config = dict(
    n_experts=24,
    d_shared_expert=0,
    moe_layers=[0, 1, 2, 3, 4, 5, 6, 7],
    balance_loss=0.0112,
    norm='rmsnorm',
    norm_eps=1e-05,
    tie_word_embeddings=False,
    learning_rate=0.0071,
    batch_tokens=[65536, 131072, 262144],
)
Below are experts of layer 5 (counted from 0) of a mixture-of-experts language model. Rows are named router (the router's row for the expert), up (a neuron's input weights, with its number), down (a neuron's output weights, with its number) and show model dimensions 0-191. Each number is 500 + 40 x the weight over its row's rms, rounded and kept within 0 to 999. Numbers have three digits each.
After each expert's rows: "comes before" lists some tokens at least twice as common just after its tokens as in all text. This comes from a sample of Wikipedia text that the model never trained on. Tokens count by the router's weight.

# expert 4
router:497503568518501487494522440542503450477458573529519480490523436537496541496421404510483501532528495500532461510510446551438454437541524569499545491498468451540486463509457489511516505556533509430483446495476557505491526506457518535464500523440468541522436553470519516498509592503464481575531448540550541455417478463480472397513496539513510476550614529510470566522502488573438517450500488463440545426515547499450415503552503485477507540498481511515464555460459483537456518490435445444469484572466559559507537507537576517526460470485451531535458470531475525567450545485540477479
up1:493490502505463502523476482488545499461494523549437501540532529557503606478552566483441526497503517497530495467458473483465504468460534566563466500532430546485612623471467561502468513483526490470515462413461552566500508484466429487506511495391561440538620490489590495499511449447472524416492514513500553528538472455474484504503480495508524524568480521532493456585497484573462489503458504511505512468509465469475434459471505490506479480467512431500533458539449500488486489466499530507472547578497475487505530448602507480501458456498478560510527466487500515579501502433461537422
down1:561552534485565512468484539485456497454494524498465594494486430517542520449581463502425527396421499504441492426517476536512432546485580460544474506588420500520461546506486472498471458492500575458571475523513498552461494554530503539477483502475584508488504508496511536569497449445491517556456537573590524480498454506489556494518501500442438507499490490555446572524496425456484461478515504535569553487525485503544536561454482495526510468515439491540557504502470508428485495504514429501517546496493425510465538466522528419485469536504513502543456479474531473527465420484532519567
up2:518448412581511475542538498513476470524482497500468505458485508539567516625521510575456593541500524428510507598534487487469376524596501500490511505512508498475521501473490497490424460527455482504493484490494471609495511483530498498451490508524496492446427574492479475514518562533535568525484495540543521402464474489499479521486571575507495501550507552559502510475520486486504520526472484470477514509455487513502545534460516530485524456564524467534506427511539464502499598537508455472488507525515616557498535411513512463517451438557494392489450500509501500527523506549477485511
down2:523527505495485498493502474495508464425659482499509546574481513480492496503551490508515453493563498544505436493480513500560534503455481494465577414495504551483488424523458467526512510559500508522435539590530543490538507515535459451552548466485536424548474507548531506593480456503465504521520496529454535546489498507544470539492520505487474505497482458448636525501509509502448521526540464499476504480534417504513492522495491508527600490480538449497392541503443525469514476453544545474547489473527506510496408404394441551519504510526504512536504501501476602503514557474537513507
comes before: " |", " of", ",", ".", " in", " ("

# expert 19
router:498425568439533472587520517465439474500565494487552535437445555558459485491568470511510564522495554496499518520447532534463467471481516523505502499515533461531532510531477571494535560561460447527530507531468524426540413503471513572455529489470556466555492444467472508533514493460513455459517501465507522486537473519511516580585516493549523440438475573445560466475512403476490522525541511467493538410438481517502446434493568506488478496527490541486428521508506588455484544441521492468456491498537512434440488505460492493496490523504477505455568444538508491520423483474386473513
up24:503515489551519441492533462465484500447487400493525496442490500480544479499477493509488506471528600477497447529499555527509501528459547547489526501432510519525571486487501501522506590446532533499430562476501451535466508498491401516471490437532496456541434505511493455456446505448362502478530497454551507444466516538513500554584608484554491499557505459500523495496520558512559525463489416452461578463498500427545500477458460496482501503470528497502549495590468509447499525507539551543524475454529523506459470461464521487471565510551563536486518465592513587518421496544470519511
down24:483525534405480498547504505479509472464503509410524503459499537411504486528505437527467508486501477414466578498516547498511494433559544505480515526475448469482497514503498513489541463519485474535496498509525558499543495501507477477476476479522557501501551525545485497459530535519552437489488473484414520586438512541508526481515461483501516469387475504491523475561478486577506559469537545459477535494598496531485487433475525505500564549581483496520463540553502537541570490553519530472534518593487534569493593535507586426390458594412561487465538512494502459505511484495509482428
up25:521467503460492563480461462568520613496491503476544446388490488464571459523490512476500464559599445489503503508477488477471498528535478521504508520566433522515504436521601498439500538459504472437528474477470462482493472588476526437489439511499594486489522472471481499520469493472511509500559510495485485502594481494520499484449500428498504491481539520493569438528473496474537428463484501518540597545520500464495491500438547539494502550480518497529406541486608503455558530548463434525479510567504466500540515523490524429532494459522535448446526419552506536526491399503494541495
down25:474425518380394501517516530487471461466513503467483501514500485502475500449498518528445451455400497589509594497454496495478516489480494426520478467510501537497380482501501526615478504504535530477450562491520486476504467491417475549532542509497520471490558447452514494521395562492532494513442491497486485493447521496530468504460497530508494440501533487459653552539505469559478454577458465485506532469482480475509508502513502515502499531478518499567521501496481524535486516505499510435505414501523479489502526383490475488434518500492510507507526507486428436493460432592529455471
comes before: " ", " the", " S", " B", " K", " M"

# expert 11
router:481424437495456508540571475434519547474487500582500507499516504532435473526448560542581573526485515557450538570416469486505514544540519468504514473549463478504526505478464486491493500463528472542556510593539532511502516467566500471535496528530491513547498453436442531440527580527545521530577502495501539529573493498509540546556524488542544515475472561432491480517539482446566516535498509475495488404408508549551480524459488522457529488523566467559414460460480507459549470481467475476529500472506498505425503532504452548498520537535479423489577539528580533476507427490434454506
up24:462541531492576539523496467540562494505524531545547535491533483486526475474481499539625477327481544575521503426487517469537452508487490468502493498523497493527567504493435515496512502507519481449505500472479484385502496511395466536466519468521490505502548500493505460466481514502501500495494509501539517410513441495515564484456487527517442453505424497586499493515540500441484504490443558563512472597461503540446454492490500492498477447503482465484553538488520537563505542484521448474547425498362497500427505406515520476463495489589461478501506500471520511481486530461443498533
down24:454494465525522494439474486494515510497523467468503468470502479446460616484478505545504466499502498507516507514568502499494518530467454386498481418498464423550428493460434576538520461486497502498472517494444560481450492494505570493493515494446459488567497502509496486544583542472476467499403482439379450558524529448516389500513570502527416499514505523558497474506399500524550481444460542500555522490505462487505494555497476488498498482470524440529472514446488531517475535517513507556524591547501466589552520448505470513549497527525506450501460502551435418499486550429531492481
up25:461479447480510513541596514455479400489439489462534552472549497527471462451573492527525541501491507470531491499502502533532626484476502574499509461494438487458497423479480514517496564464453490504596506454507485456442508516525521500511511439530497523447470518514519462510564461508506503487495460458496505408493516492537501474491461532481491503463429459474533606523502447419395507533500528565512476488512474501523460466429590484500463517517602515485519495457438499521454414484472504456488484442494422457549514505521499516386505498580545484505492520512494424467450486474499527448
down25:500460505490503485537501490497444482380512513490442477499472498334510518512542519404487485515489460438493517513496522469504429505535526455409556502494520479564479543455412506486486574480509482453490481496498488477534499501512451520506472500393522497504500500446511476489506528515497500487470494469561535567447463496503485467513501522508508537551523489513508506383488520550500482477498488508509450417508552443478484399483511575505475522507478469496586404464502526454497490537478493594514520573554502563549482510485510464566500502533501487506419503500504429545526583463475405462
comes before: " ", " —", " L", " •", " N", " C"

# expert 23
router:532581497508508422571480468591504540490517552503520526500528432476520472433487405458471439503450534418511540532450468440520443461522485558522529510486481484449453532497497511544464507434461449550495547494553463512485547517448485472493433579437557439510461558445504496535535501519506529515471519535594446498419535455487498495468581482467506563499538450543541556580512488479492483569516455540529454507543421497501524495537440555413478519450509482470505561443488537549499475448437493484462539493430458507492491475465508487531513493447510496452479507539512503472446458529564470494
up12:548558524565511541548561473497496598483511555481463542589497499502507446525521560484513488452488435511492558514573447513497460507492507442500485524465482607485529486492492498457517551462485483505498499448493429498501486472437469457513456544472538493404565514560452507488667503516483464489519501561444531449490505535499409466500514460532511459497483505489438526514503578455493511501533526500492481425539496499348475560507481530537505498510490428452519534490498492462449501434482488470474508497526452465486547451458585487467517492490485522445524435518487577478488502555494494467
down12:441443573500463502489541548480512473487444496522524490504444501552468518505505448537374500491494510453539554501486475543549467510546481534571516456479372513518511533493518461470604468538487495560510531527564422474523425498515550487416513475616452528496477518498569467520492518584515455500497509493450458504482513587460547446505461556529512527513509477484491498480447513451494481447494536474550478491468492502509443491503478532512513503569598419516525475515498455428497491582499519501558487489526535482498420597470462566534499468500500509583496505498555513480561525501486475532
up13:526480517464480521520479487504589396516443548501493511532512477548440590566457541412453499483527439487520508560463518522431505442519528499494510499480465489491500503493501492504573561481526493434491423461510485503493496520436443501520490510487466554498448542525468505478566494514452450426497462500516529492503470499487510554394501506516499501436516507474523498499402476498605504481458501526507491587503488526558415507529526465526524501485463521578396526493425497514454395470548529474515448495421533494522508378498497453547535465554525449557494499520543494491540525476543537530
down13:527552506545478568585488495544416490483477554525554536501575548532527488484488544523592572456506449385546517524485489484535571432550531482535535499517551479530485567416578500494453512490470497539508510450489523529436501441497501503533459538565503582479477506411533558551450472553514473488456488490458516507473505551508461566461534505538556497498499504489446470517448498543440501508525526503557521502514490539476555519568500469525515499519519460531643482459519511577492554408461486523521494499516537497532454500488534549499541473424482481523521570547507457500498542531465473526
comes before: ",", " (", "'", " and", "\"", " was"

# expert 6
router:454537443481483556491531456437515458498439477514525522533486430563457477487480478506462546552480458477429445453480531428463556522417521571417450504486505513588521513497513472474554529504516461525561472465449583519488443584491546434533487465522516534478510466478562419445519450445535470569487480437515490532499492443522442428502504477557495522493523481485595545447550446477484516439545470519497443444434577490553565473531480506485489505521502500477541502484535486536524469452472485532544554449532474501469477460475473485578483492506489549544556500512559578483471482509437462479
up24:465506541517489590528529531502515530512586405553473448577504463362379505500482512541482471510497470446498486497525545527496508485425517509461511588497469522529547472504414461499545500516529486609498540459422484517443517484478460516509510509471537480487512478578488506499468542535491514551496468518514509501602431535506477492500532590497474498475526511498490509475506544472524523484524510497500555501491393465486500495525402492490479591533491474503501476486482583479516534480486482514497552462501484440585491503477435521528557500499585565551565501479551534493570473468455511481
down24:485463444530480509524465509413500470435480499501507529497465524559481515490537501470453504525547524509506370491505514472459499571487484578482518477518547550503556502513523555494543459501505510549511443477485480494539467501496507505527488543523485483500406506578480543600507516373568516503516496596503472503469562470533558450548556493462548340477506555450465508461487496525487513511577537457485503470483523427506528490500467527507579474522586472496483552426522511553495458408518499527547501486491528463497517495534481515531504544502474473507493569586570492550463482450489507491
up25:500518500503602463516461490497493520434510476512539530468439510518493579525560515483528502513501496563462485502492478415557399534518535479425505436489514486484585477474486497490521518580498503518518509509449534432616481479530482523461467585478536485504584511517545494511489657439528509512494550499483586498497524578522491508490504508504493524523437461510495543515542470602499551485473472409420587495608489502462525515525466521488472500523502510506485512502537499475487392476484489552483487507452477475486497472485520552499502514472496510499567495442503402504491528506500570479
down25:498499429465503572495556510510508553501573499498518512524513485560475584517489510534500497498516481516493455476482464568522600553483445411495508504527498501488231500488418533492508528512478431571506493481504474585487449436451491482418498508491580455510500496501583430567503501498438448514507529473594492502497502536522470498527554563515500507505483485488485516490548504509513482505509502508499477449446579516537497497450446471545502489588480480496480511504505530475505493522521531476532490490480476464496463527494514506483495460439500493530422497490495524491510511524482428511
comes before: "\n", " The", " ", "9", " He", " In"

# expert 8
router:519547424527501565512517480481510540448439533520518499570608539533580517469521545560525452478504501496487529471482420492525478458511503526431533507458470504481497569585528498503464490542545460473427525456439483493507482548564491484526513552449488556551513526500483519420515540496494504496464530528496439457479490559512559525463539503510499539480575550473499586486520468476488542537530530462539495513555576403524524511423404449538434459570525451571474493425493527465433525490536506467425474550476535526452487482539520448492485556496490474538560442540497493522517482491465432466
up1:491419636478490493500546479563501535494494427506530523420463465475420492550474467492573514462475446516532456553451507499537544498469513531518501553460491475475368520563619478558504506524499516452470477477545529487517454495514466499511508529446500415475519528530541515469563532510464509553507565540484480500539465465417497584471507500529543490507519486501508439519452496447533480548460498570516464474551501454405508387497455525497483466470506504554465490475526489520535486496484439569458563571452478540546501475531460585505496496491448505444488499485510470508486499507488501563
down1:559489468479567499491522500468484585455477490461558506483448502501490551500503501448530495508486449449503520551464473486491504541516471498519494494526506515463426529519506513501504416509488485499471566482576493480518536412489476428584557590484530559470487447456522515541449461518526410602492521600562531567510435485547550492483487481546457497469483497487466415530534566501483500501504541544501501509459543541459560610511433482561491489484438498529467501520477495627496433476503497496502563522554451539477491501447526595455500514488535584498498495540583492485492505515520475476
up2:532394504543436531493500469510482489486483496500610590362528459500500600516501558522507483448363422506517540496544553507459509490448481471450502503428473541496540528456459535461521420491437477528570489513507480535501485518498482481511483526509535591439537535467584506496534475482500524507504515506460509503524534501483546500469407452472560504491476492495559537497485492545420478492496539475499529533520541538500438522517467502519502490553505574517489479524594546515397524513471502462519457497510461419482533500540554443500495524578539481498495544481529480492492539516558486502
down2:505601482460461463486474484464534504503583538493497430481479540428506511477528458542417496449504498499441546542512473523514498495475501454517476461448557490582419471453453591468521508471510374492512498535474596420464553470492483417509535512453507477511522525479510573538509475549493527558535500474499526440511499504457502563517548533565497465512507497564516509494500562573488553447506447497482522467455496542484499490464473514467571571482484536431526501514492546514506509520539550497452579467499598465511555463516440566486452486477573511436500549520491585508503458473482501528
comes before: " |", ":", " by", ")", " (", "s"